Below are experts of layer 12 (counted from 0) of a mixture-of-experts language model. Rows are named router (the router's row for the expert), gate (a neuron's input weights, with its number), up (a neuron's input weights, with its number), down (a neuron's output weights, with its number) and show model dimensions 0-127. Each number is 50 + 15 x the weight over its row's rms, rounded and kept within 0 to 99.
Before each expert's rows: a language model's description of what the expert responds to; "mostly gets" lists some tokens that are sent to it at least half of the time. This comes from a sample of Wikipedia text that the model never trained on.

# expert 27
Description: Auxiliaries and predicate verbs. Forms of be and have and the words right after them in narrative sentences: was, were, has, had, to be, not, particularly, known, found.
mostly gets: " was", " were", " has", " have", " to be", " had"
router:64 54 71 45 33 48 53 62 69 46 30 55 52 46 57 75 57 54 57 46 41 39 73 28 59 47 90 67 50 54 52 62 50 40 29 68 67 52 34 41 67 67 54 39 62 40 42 42 42 27 32 62 63 65 65 66 75 68 30 66 54 51 40 56 99 40 61 51 78 46 56 49 68 42 82 61 35 75 72 53 30 41 53 55 86 56 41 40 49 35 21 54 41 46 25 54 31 48 29 57 48 74 54 48 71 29 50 65 67 60 69 57 52 59 63 39 47 44 54 44 63 36 37 52 74 74 45 70
gate0:20 43 65 45 48 33 30 11 35 41 34 57 51 26 63 74 69 52 73 55 70 08 47 38 44 50 55 50 42 48 55 81 42 49 32 25 57 60 30 67 53 57 60 67 59 33 30 31 67 37 48 39 36 36 49 61 35 52 57 74 43 40 22 59 47 43 30 38 39 51 53 42 78 29 47 59 49 63 79 36 43 57 46 53 32 34 35 52 19 31 26 63 48 49 66 60 49 46 29 42 59 56 56 56 42 53 49 49 71 48 68 85 42 36 57 66 58 37 65 81 69 38 43 43 55 43 41 29
up0:62 66 33 58 50 68 71 69 66 73 58 70 48 42 54 17 24 64 45 42 33 66 29 45 79 69 49 59 36 48 48 39 70 60 56 43 38 53 55 37 45 47 53 45 18 53 47 52 39 72 32 71 41 58 50 33 74 41 26 16 47 43 79 30 51 59 73 64 43 41 43 37 35 47 42 36 69 63 28 35 45 35 59 19 53 62 51 59 70 58 73 38 53 60 28 51 52 40 67 53 63 39 25 43 45 40 69 63 20 65 40 33 41 50 52 47 27 67 31 38 37 80 39 33 49 67 29 61
down0:35 42 57 52 47 26 44 19 54 44 24 42 67 51 84 75 83 52 63 57 75 45 45 24 39 51 38 49 56 65 55 58 36 50 57 39 69 61 55 64 38 49 69 74 41 59 36 29 55 51 63 46 50 27 37 62 30 62 74 81 53 48 18 76 66 63 23 40 44 56 71 34 48 34 42 54 43 57 99 64 63 69 61 37 34 49 61 44 34 60 38 41 74 47 76 55 57 54 47 49 51 51 67 52 21 48 41 57 64 57 71 33 58 44 50 68 37 42 50 72 62 38 54 53 55 54 42 39

# expert 62
Description: Table cell separators. Pipe separators, empty cell runs and line ends in data tables of sports results, elections and records, plus semicolons in number lists.
mostly gets: " |", " |  |", "|", ") |", "% |", "|  |"
router:44 51 63 49 42 40 46 54 43 17 41 48 24 40 32 63 81 36 47 40 37 48 95 50 37 40 65 63 53 56 43 50 28 51 40 40 78 46 31 51 53 64 49 45 87 35 29 72 10 45 39 44 48 47 75 52 44 75 55 40 56 59 28 38 97 38 60 55 60 64 49 33 61 37 61 50 40 52 56 32 40 44 42 47 66 52 20 42 54 43 50 50 45 48 44 47 39 72 55 48 51 75 48 61 65 62 60 41 58 73 62 69 61 60 49 27 54 66 56 27 51 33 45 59 94 72 48 41
gate1:66 38 31 59 32 46 57 73 44 35 58 28 32 66 61 46 51 53 92 65 38 58 51 38 40 64 48 59 79 59 34 57 55 56 63 53 37 67 40 65 23 61 83 71 64 53 67 37 57 40 50 59 43 61 61 69 56 43 36 67 75 30 55 50 38 67 60 73 61 56 57 31 39 60 39 84 52 48 37 39 68 60 39 55 56 27 49 59 57 75 81 52 26 56 57 63 70 59 48 42 58 74 45 81 41 49 43 56 69 43 69 48 81 60 52 46 45 43 24 53 80 30 67 56 65 38 69 70
up1:57 48 23 27 32 48 35 35 43 85 64 64 62 52 30 61 70 42 52 69 59 30 46 26 62 53 72 77 70 64 48 59 66 32 76 59 10 61 38 49 37 33 47 35 38 70 65 47 32 31 34 45 66 70 48 38 52 53 38 29 27 77 86 64 44 33 49 54 38 39 36 45 57 55 51 70 70 47 44 46 53 42 63 46 58 37 62 55 42 55 41 66 29 46 18 56 61 45 43 51 56 54 57 37 44 60 72 54 45 47 85 42 83 29 50 54 67 23 34 73 47 45 54 48 36 44 47 41
down1:42 42 51 59 56 25 60 45 60 48 53 36 52 45 34 41 53 56 85 58 52 68 72 37 35 59 41 56 14 42 73 38 28 56 16 54 32 77 63 44 56 27 40 94 46 56 53 66 55 58 56 55 59 36 61 39 65 35 21 52 27 32 43 48 52 46 59 49 49 61 37 36 43 58 47 36 41 46 77 40 24 32 75 44 74 29 55 49 26 62 95 61 27 48 53 11 68 43 42 61 53 56 44 73 36 32 48 54 49 55 54 70 36 33 45 67 37 53 46 31 48 42 40 72 45 47 54 47

# expert 10
Description: Connecting function words. Conjunctions and prepositions linking noun phrases, often after plural or abstract nouns, such as and, of, or, for, in.
mostly gets: " and", ", and", " or", " for", "s and", ") and"
router:58 29 68 61 52 45 35 43 56 46 62 49 32 43 32 60 53 58 39 49 37 22 81 35 44 34 91 77 61 45 46 63 32 67 27 61 53 70 26 54 44 41 41 35 75 43 45 55 19 49 52 59 77 34 64 39 26 52 53 53 57 43 55 53 97 37 82 58 70 61 43 34 65 24 59 66 51 58 52 51 39 50 38 38 67 60 38 38 53 39 51 60 61 60 38 44 52 57 53 27 43 80 31 39 58 52 56 54 46 62 41 51 58 90 37 47 63 68 62 42 56 43 64 68 74 76 27 61
gate0:25 70 39 63 32 44 40 65 63 70 35 63 28 45 62 49 72 40 44 24 14 44 63 52 44 43 64 55 58 23 51 52 02 15 42 67 39 54 33 34 43 60 51 59 68 58 23 43 58 53 52 71 31 54 58 28 31 32 54 85 28 53 55 71 77 31 39 69 49 54 46 77 61 66 47 50 48 49 63 60 75 53 50 56 60 54 50 11 43 64 50 42 40 58 36 58 37 53 45 51 35 50 61 53 46 38 49 35 29 43 59 57 38 48 58 77 44 28 38 29 70 57 62 43 57 23 53 44
up0:30 42 35 62 67 57 47 47 68 66 69 29 55 64 49 59 45 27 71 39 18 38 49 37 30 35 41 66 44 71 68 24 53 50 36 42 73 54 43 40 51 32 55 44 51 56 37 15 18 55 59 44 91 32 46 50 57 36 62 11 27 22 33 15 71 70 26 55 41 52 39 50 42 36 59 51 61 68 77 43 55 42 68 35 40 69 59 54 29 36 52 55 56 54 49 59 39 27 38 68 65 37 51 47 61 33 58 56 27 37 35 33 58 62 60 56 61 49 52 57 42 71 43 60 63 68 32 49
down0:43 50 42 36 49 53 27 53 48 92 64 70 34 57 59 70 69 33 39 52 15 56 28 70 52 66 63 35 32 46 22 33 27 60 54 31 60 39 45 74 30 43 75 70 73 49 27 59 38 23 61 27 50 38 63 56 32 44 55 54 56 54 41 47 58 67 37 49 58 57 43 75 39 56 37 50 51 34 63 47 51 72 49 71 67 19 51 67 37 17 70 41 42 54 64 55 57 27 66 29 58 12 46 55 36 55 21 37 56 54 66 44 56 72 28 36 50 43 69 38 36 50 44 51 51 55 39 56

# expert 52
Description: Latinate word stems. First stems of longer Latinate words after articles or of, such as reg in regime or regions, ass, cons, inter, cre.
mostly gets: " ass", " inter", " reg", " cons", " sc", " Pr"
router:46 21 61 56 57 73 43 63 64 56 58 51 46 96 54 44 76 67 40 43 41 40 67 44 42 48 57 55 59 36 37 38 30 27 47 56 54 47 32 58 69 48 59 43 76 35 51 53 42 28 61 34 51 25 61 46 50 56 44 58 60 44 59 47 66 41 72 63 59 53 38 57 76 30 72 80 66 75 61 41 42 75 44 96 72 64 17 51 60 33 39 72 34 54 60 23 56 63 33 38 16 51 38 69 39 58 64 51 38 49 80 50 49 67 63 48 65 46 55 31 69 54 50 61 59 67 48 54
gate1:48 38 29 76 43 65 56 73 75 61 61 47 26 41 63 45 74 59 59 52 67 44 48 56 54 30 66 26 66 26 20 48 69 29 51 76 52 70 65 46 34 55 58 34 67 54 40 41 67 55 57 50 49 38 54 37 41 61 47 43 35 69 63 53 63 44 61 45 61 38 53 51 40 62 58 43 60 33 48 41 72 38 24 86 56 65 25 38 42 37 94 64 52 42 65 51 38 61 30 20 49 48 26 75 40 50 39 62 32 28 68 44 57 56 46 51 72 32 13 45 29 72 66 57 67 45 47 45
up1:49 46 40 63 24 59 47 87 58 30 42 66 48 32 49 82 35 59 50 70 54 62 55 45 37 68 47 51 65 37 23 31 48 35 55 42 46 55 45 41 45 90 56 49 52 58 31 39 54 46 38 40 43 50 44 41 19 80 40 56 42 23 79 42 57 67 56 38 62 55 61 44 65 46 71 60 22 55 35 56 40 58 55 48 38 77 56 49 55 51 68 35 64 15 37 40 52 38 39 66 26 51 48 42 44 86 59 62 62 54 75 48 64 71 29 31 41 51 39 39 84 79 57 49 62 78 41 65
down1:52 42 26 73 54 28 93 65 28 52 61 45 70 56 58 82 61 42 37 34 41 22 63 62 58 59 57 59 35 47 74 66 67 49 43 62 28 25 59 72 72 49 29 39 27 16 53 42 61 63 69 26 64 50 43 41 67 26 52 29 54 47 79 63 68 32 55 59 43 39 71 76 56 56 51 70 41 56 27 75 44 57 54 39 58 40 34 57 36 50 49 53 45 64 47 52 29 49 55 49 49 47 25 80 53 39 49 41 44 21 49 73 66 49 62 64 68 35 51 46 45 51 55 38 73 67 40 57

# expert 32
Description: List and table markers. Hyphen bullets opening list lines, line breaks between list items, and pipes or colons in infoboxes and tables.
mostly gets: "  -", "- ", "- •", "|  |", "=", "- Preceded by:"
router:65 64 69 64 39 29 45 59 57 28 41 27 33 48 45 54 69 68 45 50 27 60 93 42 39 43 67 44 53 40 52 72 46 40 46 32 74 56 43 61 66 29 54 32 84 39 47 74 36 14 40 35 50 50 43 68 29 59 44 66 67 54 34 46 85 44 65 43 72 55 48 29 67 42 80 49 25 64 67 58 40 20 31 50 50 51 20 33 40 23 46 68 29 55 44 59 55 58 28 64 50 67 49 56 72 53 60 31 55 68 56 53 67 61 46 54 51 55 70 48 56 30 49 48 57 69 66 51
gate1:59 58 51 76 40 14 70 53 56 64 38 30 66 44 64 67 37 34 39 31 65 22 46 57 53 70 45 46 61 57 24 57 43 43 79 58 49 61 46 58 60 50 57 54 45 51 35 47 39 47 36 42 23 70 37 57 43 56 22 60 71 82 62 32 50 46 69 72 58 44 59 43 85 51 31 56 63 64 69 63 62 46 64 52 60 43 11 21 40 50 69 52 38 48 60 67 56 53 48 58 28 42 35 30 61 54 74 54 32 39 48 70 31 51 72 72 53 47 08 33 41 26 62 52 63 33 54 44
up1:38 52 53 37 66 69 39 83 44 53 69 40 41 68 54 36 42 18 67 50 69 67 50 56 72 40 55 40 70 50 58 51 34 45 48 59 57 82 65 59 49 14 54 62 48 21 35 55 67 37 33 61 24 37 73 72 37 61 43 30 52 25 64 53 39 60 58 59 56 33 34 60 45 75 52 74 70 60 22 23 40 41 57 57 57 33 63 49 56 49 55 46 41 51 78 53 59 38 43 86 52 62 44 65 21 36 55 50 64 75 54 57 27 67 58 32 60 36 66 40 56 62 70 40 67 72 47 71
down1:76 28 30 67 18 71 56 43 60 14 65 73 36 73 55 36 48 47 49 47 59 66 51 62 50 57 35 41 36 53 48 40 44 50 61 71 41 45 59 34 37 66 41 14 80 42 44 41 39 51 52 30 48 36 45 57 60 35 54 51 61 63 33 48 67 29 73 54 43 58 51 73 50 34 65 50 43 44 60 27 29 68 41 36 47 34 38 40 64 29 46 35 68 47 42 66 49 72 86 72 65 44 78 55 71 52 24 66 76 49 28 56 31 45 45 55 54 40 21 52 67 71 68 49 72 49 69 35

# expert 35
Description: Separators around numbers. Spaces, pipes, periods, colons and words like of between numbers in tables, statistics, coordinates, times and sales figures.
mostly gets: "% | ", " on ", " |  |  | ", "′", " | −", " of "
router:62 49 80 45 47 28 28 59 45 17 42 09 51 56 39 66 67 67 38 55 40 58 61 64 60 55 72 85 75 29 70 63 45 48 40 42 47 49 64 58 67 55 55 50 74 32 53 45 27 50 34 52 53 44 61 39 22 77 56 58 41 36 59 59 78 59 64 39 66 32 48 34 79 35 67 58 58 45 53 55 51 59 39 67 74 44 54 20 47 35 53 49 40 33 45 70 54 56 29 44 41 75 75 54 42 63 64 36 69 57 51 46 66 75 42 30 40 20 73 59 46 34 32 59 68 62 59 59
gate1:62 43 57 46 51 46 43 76 52 29 47 40 65 33 53 53 46 29 73 35 63 46 32 43 31 40 72 61 46 68 48 59 36 73 67 54 78 46 55 20 59 53 74 53 40 65 53 00 49 57 66 61 36 47 40 35 43 70 68 46 52 54 61 30 51 54 48 24 53 25 50 75 83 52 52 43 46 34 45 22 21 23 54 47 49 28 70 19 62 36 43 59 42 29 46 58 29 66 35 34 34 59 36 56 71 54 36 47 56 58 62 30 55 72 36 28 39 42 43 44 55 74 47 51 55 64 70 48
up1:57 68 22 52 44 56 73 65 36 66 41 41 52 28 57 45 66 45 73 44 47 28 65 59 34 41 29 40 21 66 66 49 47 54 55 51 65 69 48 63 61 52 35 71 51 57 47 61 52 39 52 63 59 57 56 57 99 24 46 64 46 78 55 57 71 48 44 35 62 50 41 42 69 79 45 58 72 56 52 63 40 36 75 48 34 39 31 48 43 44 59 58 46 31 54 48 71 46 44 66 94 36 32 57 50 31 40 55 69 92 64 73 39 07 50 31 38 60 48 67 45 47 64 36 51 57 55 42
down1:57 47 49 32 38 17 55 57 31 58 32 55 56 64 57 55 50 57 61 25 37 37 58 42 66 56 71 41 63 65 70 44 64 52 41 32 70 93 57 50 51 34 49 86 74 30 65 65 33 39 57 59 68 65 31 40 29 87 38 65 55 44 55 43 42 25 47 29 49 48 34 62 51 27 45 83 25 63 31 55 57 65 65 34 57 72 35 43 65 66 39 66 24 53 63 45 54 55 37 32 54 44 67 58 44 47 62 27 77 53 41 68 79 49 63 40 59 68 34 58 65 39 50 42 45 37 74 46

# expert 18
Description: Sports table entries. Cells in sports results and statistics tables: position codes, team names, racing entries, seasons, totals, such as | MF, Racing, Totals.
mostly gets: " | MF", " | DF", " —; —;", " | FW", " | ENG", "°W"
router:42 31 43 35 48 43 27 54 39 19 52 25 42 33 49 74 61 48 53 38 40 46 51 46 36 48 62 58 35 54 49 43 43 58 48 45 83 38 42 51 81 47 50 42 80 64 65 42 32 27 42 22 63 58 67 38 53 51 46 36 45 71 43 32 80 27 91 28 80 59 43 30 61 44 58 68 38 54 33 41 36 51 68 90 85 43 23 62 47 41 36 68 61 17 52 65 50 54 36 52 50 71 78 64 47 49 58 46 61 51 70 41 64 48 40 36 45 55 57 55 63 61 47 50 76 62 48 48
gate1:81 67 67 32 52 16 43 64 55 58 30 50 59 68 35 55 53 38 48 54 11 27 34 43 47 60 30 35 54 53 55 54 67 44 29 72 36 45 56 39 83 49 67 59 53 50 60 41 41 68 74 53 66 66 59 51 46 54 59 37 44 77 63 33 46 65 83 28 62 57 68 25 50 40 73 63 16 30 36 40 49 48 58 72 94 54 39 43 73 37 52 44 61 18 61 48 58 54 44 58 60 62 45 40 40 47 36 54 63 72 28 68 48 26 63 31 50 42 62 47 32 55 50 52 38 59 51 62
up1:47 53 47 77 60 53 91 61 80 46 19 34 62 48 45 38 25 45 43 37 44 72 48 55 43 34 46 49 61 45 68 35 36 64 48 48 57 34 32 70 56 75 25 65 51 68 35 62 68 28 16 64 76 25 53 71 29 61 52 57 24 32 67 50 54 83 41 58 48 46 68 60 52 40 52 63 51 44 82 68 18 48 74 44 32 39 48 48 49 54 45 46 29 55 63 42 66 61 51 56 29 65 78 53 51 24 57 41 53 77 54 43 49 45 45 35 34 51 32 43 61 42 21 40 44 54 48 53
down1:21 33 67 19 62 55 64 34 55 43 70 33 46 61 58 26 47 33 79 45 68 26 40 68 48 66 54 18 26 39 34 29 16 34 46 35 63 55 73 63 59 39 59 44 68 60 66 51 54 62 26 36 55 47 29 53 28 79 49 47 48 62 52 58 51 69 50 76 72 75 61 45 47 55 55 13 65 39 53 63 41 44 45 69 65 12 55 63 28 53 52 30 31 44 40 58 59 56 42 47 53 49 59 49 40 49 57 52 35 68 74 28 57 27 31 68 47 46 47 48 57 40 32 59 65 60 52 39

# expert 48
Description: Clause connectives. Clause-linking words and commas in narrative prose, such as which, that, but, who, while, Meanwhile, the comma after dates.
mostly gets: ", which", " which", ", but", " who", " when", " that the"
router:55 70 62 31 42 42 42 56 36 28 55 52 46 61 43 55 69 65 48 48 30 50 64 37 37 42 82 44 53 41 35 62 45 60 58 51 47 38 28 55 66 54 37 39 67 44 44 48 26 34 46 57 65 39 57 87 39 66 62 50 50 40 53 38 74 63 74 50 41 64 33 49 82 28 88 49 40 58 51 70 48 71 62 46 82 60 44 20 27 31 37 44 66 59 32 76 47 52 35 36 45 86 68 57 71 48 65 65 55 75 54 70 61 58 59 18 51 58 67 41 45 36 49 47 89 54 32 37
gate0:44 39 49 53 59 32 65 53 53 39 25 53 27 47 50 55 63 36 39 57 65 75 49 26 63 52 46 46 66 68 60 66 80 56 30 42 66 52 35 40 07 33 57 54 65 38 50 27 35 55 21 53 57 58 54 56 19 49 50 27 32 28 56 41 69 49 45 47 59 71 34 73 44 55 63 56 64 42 42 47 47 80 58 44 65 75 44 48 41 51 33 35 37 58 53 79 39 32 52 73 34 56 30 24 55 48 66 62 48 48 19 71 50 29 57 45 37 73 80 12 65 54 39 33 37 73 55 48
up0:46 45 62 57 67 82 45 47 46 49 45 43 45 37 36 27 48 36 61 57 56 59 24 52 80 43 51 65 39 53 42 42 55 30 53 65 68 47 23 43 61 65 45 43 41 74 63 54 25 41 58 61 72 73 59 24 65 38 34 44 62 70 65 40 45 92 56 55 54 39 65 54 54 70 85 37 60 41 36 40 17 56 70 57 49 50 44 26 47 60 68 64 75 64 28 73 23 73 32 62 31 80 52 44 44 43 41 38 46 33 51 36 46 27 67 69 54 53 32 45 66 53 73 23 41 35 53 52
down0:40 64 38 05 62 42 70 61 51 39 63 68 48 54 35 55 61 45 44 51 58 64 51 54 20 66 39 34 60 47 44 63 48 72 44 32 35 38 53 63 68 31 63 55 33 28 39 47 62 62 48 42 53 47 38 71 39 69 82 36 27 23 51 49 71 12 54 50 44 48 31 40 65 47 49 55 63 60 77 62 41 38 60 61 14 37 53 50 67 61 30 24 43 75 58 45 81 68 64 12 44 42 69 49 35 55 41 52 49 48 44 57 73 79 25 30 40 50 45 60 52 45 49 47 47 80 49 42

# expert 60
Description: Places and nationalities. Names of countries, states, cities and nationalities, often completing a word, such as Arizona, Rhode Island, United States, Italian, Chile.
mostly gets: " United States", " City", " England", " New York", " Texas", " State"
router:51 52 60 40 44 41 24 43 49 25 50 21 48 54 39 55 64 79 40 22 29 35 58 38 52 31 61 57 48 49 35 43 41 56 40 77 51 26 33 44 66 38 35 28 68 63 55 76 33 26 44 32 53 27 64 58 40 54 44 68 39 58 48 57 66 35 79 51 72 56 52 28 66 50 56 31 42 65 39 50 21 37 75 57 78 52 37 34 42 21 42 60 57 34 41 60 62 55 45 50 54 74 62 77 46 55 54 62 83 45 60 77 77 59 34 53 50 57 50 51 51 54 36 75 48 75 81 29
gate4:70 65 94 70 29 85 78 60 55 24 45 42 27 47 57 36 52 38 46 34 75 26 58 51 54 71 61 45 62 42 34 55 57 52 42 38 32 47 56 61 62 30 45 34 54 31 45 49 21 43 50 16 24 58 42 23 27 55 36 74 51 65 40 34 66 39 33 31 74 40 59 46 63 34 58 39 52 60 56 53 26 49 62 23 60 37 59 65 62 22 56 46 65 43 44 37 61 61 64 27 34 65 46 63 53 55 49 69 56 53 50 44 62 47 37 30 35 41 58 61 44 59 36 49 54 51 31 13
up4:49 41 67 49 64 42 62 27 62 56 54 15 67 40 32 28 52 75 37 58 41 48 76 59 43 29 39 66 52 75 46 60 27 58 33 71 31 45 59 72 59 51 39 40 42 55 44 59 35 24 62 48 41 61 60 34 48 60 55 82 60 59 30 53 01 36 61 51 50 23 58 38 32 65 50 49 51 59 35 42 45 32 48 24 53 54 55 56 36 51 46 54 37 54 68 82 57 43 61 43 56 48 20 46 35 43 67 66 38 21 39 52 51 86 39 40 28 46 58 44 36 42 50 50 29 39 94 47
down4:55 49 65 56 45 28 51 55 59 56 45 34 45 57 44 62 41 59 34 43 59 58 46 46 31 43 20 44 51 70 48 34 56 62 40 84 28 38 34 60 59 64 56 29 44 69 67 82 48 62 64 49 23 62 53 44 40 62 43 50 58 62 21 61 47 55 26 56 55 20 63 26 80 26 46 32 72 55 35 40 37 18 47 18 48 34 47 39 65 60 46 45 87 34 64 58 61 67 55 34 52 32 53 78 49 44 61 64 18 35 35 43 60 70 33 50 34 35 51 39 49 65 38 55 47 79 77 45

# expert 11
Description: Latinate word stems. First pieces of Latinate words that continue as -ical, -ics or -al, such as com, prot, design, equ, publ and mechan.
mostly gets: " prot", " com", " compet", " Com", " Prim", " Commun"
router:67 59 64 59 28 51 48 45 46 52 77 42 65 50 38 75 85 49 55 36 41 40 73 52 21 65 41 43 61 29 49 59 42 62 57 58 42 47 23 47 63 49 35 14 70 41 47 52 55 11 58 53 62 14 70 60 53 39 31 46 44 45 43 67 60 39 71 32 80 50 55 37 76 50 68 51 63 69 75 25 47 52 52 95 65 49 30 42 59 61 52 37 36 35 34 61 43 64 21 52 29 55 54 65 50 43 56 46 50 54 47 54 69 82 46 38 58 51 72 42 65 42 61 50 51 63 75 37
gate0:33 52 51 52 42 63 52 61 55 44 72 32 52 50 22 49 83 67 46 49 35 55 63 55 62 35 16 23 48 38 65 38 47 33 49 61 54 49 54 38 42 72 49 45 46 22 61 64 48 37 61 62 43 38 86 73 45 55 27 40 39 34 70 39 55 70 55 49 86 45 51 28 55 39 41 19 44 59 49 66 59 62 58 40 41 63 33 22 79 67 62 28 47 34 48 50 41 82 73 51 51 61 49 53 71 61 07 55 43 42 46 58 37 26 53 53 72 63 59 63 34 67 76 50 40 42 69 66
up0:45 51 78 14 52 54 36 56 69 62 82 56 49 66 24 45 60 41 48 38 64 47 59 78 20 39 51 67 57 54 63 40 42 67 47 83 44 30 40 32 51 24 52 42 52 53 64 66 51 24 60 51 65 62 48 43 60 58 36 35 30 46 56 65 40 74 39 46 55 49 50 42 51 49 45 48 46 51 64 43 41 25 72 57 68 16 38 35 33 44 53 52 34 41 15 65 48 54 29 52 75 40 12 48 72 42 60 43 50 52 55 48 70 87 46 72 31 32 39 54 60 66 52 58 55 12 56 45
down0:36 30 71 27 63 44 29 57 32 41 46 24 40 31 58 22 23 41 42 50 52 40 45 56 43 57 50 33 31 63 43 45 55 62 58 51 34 31 38 35 44 07 35 56 50 35 50 81 30 64 46 54 53 64 68 46 51 73 64 62 44 56 74 25 36 39 29 27 61 63 53 27 32 41 31 41 39 36 48 34 67 24 42 35 48 67 58 36 47 50 41 57 41 57 67 38 55 24 31 32 67 49 41 44 55 49 60 47 57 49 48 61 41 68 36 48 27 67 24 41 40 75 89 69 59 33 22 59

# expert 7
Description: Numbers in tables. Number tokens in sports results, election and statistics tables, especially round values like 000, 50, 200, often after pipes.
mostly gets: "0", "200", "50", "54", "51", "500"
router:56 43 51 55 40 51 51 48 49 15 39 41 34 67 32 57 72 42 41 34 46 57 37 52 68 57 60 64 50 50 35 45 61 29 40 52 57 48 31 31 83 48 53 47 75 42 52 41 27 13 39 33 42 48 67 65 32 67 38 81 47 41 62 35 60 68 58 40 60 57 55 11 78 63 72 49 44 47 51 38 35 43 34 82 88 54 48 48 27 56 46 60 57 39 47 60 67 69 35 38 41 87 63 57 70 55 55 59 76 40 51 49 70 30 50 39 58 58 60 43 77 48 60 80 77 55 42 60
gate1:59 50 45 28 53 66 52 57 57 10 36 34 39 63 62 72 57 39 47 32 63 57 26 39 53 36 70 43 40 50 47 43 43 53 49 37 50 36 44 30 62 87 50 43 70 52 34 40 23 45 41 50 56 62 57 42 75 47 60 79 29 23 64 40 43 77 22 50 70 55 42 23 84 59 53 67 40 33 39 48 33 54 50 76 44 70 40 56 57 51 76 77 37 54 35 71 55 60 46 19 53 51 55 28 69 36 49 74 46 23 45 45 62 43 66 51 45 27 37 56 52 33 52 55 15 64 43 57
up1:43 66 84 35 46 51 34 33 59 52 15 61 52 46 63 36 47 48 38 56 49 63 20 66 35 60 54 52 39 21 36 53 45 50 53 48 39 36 36 53 59 50 46 70 37 78 68 39 59 53 44 23 42 39 48 35 50 61 53 15 46 41 55 83 41 44 60 42 74 46 60 49 51 39 24 62 56 30 26 68 23 47 71 56 55 48 65 37 52 48 66 58 37 51 31 75 14 49 26 24 51 93 45 28 58 70 34 56 80 59 58 46 49 46 61 50 52 38 27 60 63 68 37 74 41 54 45 56
down1:65 58 50 48 48 47 60 42 50 40 51 64 30 95 55 21 58 54 60 78 66 69 73 41 27 70 59 73 55 56 34 50 50 62 35 66 46 46 54 30 66 33 52 47 73 45 40 35 41 29 21 47 38 81 56 76 33 60 31 44 49 14 40 32 48 42 58 44 35 54 56 58 58 71 26 46 32 54 55 20 55 60 51 43 33 74 42 61 46 35 50 61 54 67 41 19 53 53 28 87 56 67 39 44 50 29 51 57 43 48 58 47 42 57 25 47 45 58 46 37 73 40 57 25 67 78 65 58

# expert 38
Description: Definite article the. The word the and fused forms like of the, in the, The, sentence-initially and in titles such as Back To The Future.
mostly gets: " of the", " in the", " The", "The", " the", ", the"
router:65 52 38 45 58 35 22 62 56 33 61 47 31 46 37 66 60 54 44 27 41 44 57 40 48 46 58 58 33 45 27 38 36 56 50 54 69 46 37 36 80 49 59 53 66 44 41 48 37 35 42 19 65 29 75 59 30 67 32 57 57 51 62 57 97 41 72 35 62 53 47 08 82 24 56 40 24 51 49 36 59 58 52 49 54 67 43 37 47 33 24 53 64 39 22 36 70 57 25 39 54 81 46 72 48 47 46 77 54 68 42 57 63 49 60 46 65 77 45 45 48 66 74 59 56 68 62 41
gate0:57 88 40 56 71 55 24 37 54 38 69 42 41 56 10 47 58 64 28 40 44 64 52 58 47 76 49 55 30 46 51 64 39 60 46 45 63 55 47 74 61 32 52 55 69 43 68 59 35 56 36 55 35 53 43 64 54 40 55 43 55 49 77 45 48 57 42 16 45 51 38 42 71 31 35 61 42 64 24 60 51 52 45 55 60 27 23 62 68 43 39 92 34 54 24 48 38 55 27 46 64 27 53 41 66 42 61 43 34 35 58 72 40 49 70 56 61 20 71 40 84 63 54 20 34 33 69 53
up0:30 49 53 51 43 55 44 42 70 70 20 75 71 40 65 40 41 63 47 25 55 50 54 53 60 39 40 45 51 40 23 48 78 49 64 22 81 61 71 58 87 35 44 69 41 50 69 49 63 27 84 62 26 40 69 44 56 63 52 50 53 73 73 44 49 51 56 23 50 61 35 34 40 50 52 25 54 59 47 67 62 86 76 37 55 55 57 68 93 70 42 47 50 69 62 44 36 48 44 30 31 54 49 47 62 62 48 43 37 48 44 48 56 58 41 52 55 70 34 76 61 40 56 30 73 59 35 47
down0:57 37 48 34 79 35 59 29 57 36 43 53 55 72 50 39 18 49 79 51 45 55 37 45 49 49 53 42 70 46 53 61 39 45 66 39 36 45 76 41 45 48 37 58 33 59 49 55 54 28 42 45 49 57 58 68 57 40 56 69 69 47 68 52 55 64 57 49 80 68 40 51 42 60 51 55 62 88 43 63 65 26 67 00 45 50 60 56 34 56 65 47 56 60 40 54 65 62 61 56 62 52 48 48 74 53 51 61 74 58 53 44 99 52 27 97 48 66 42 47 77 50 58 53 42 40 35 30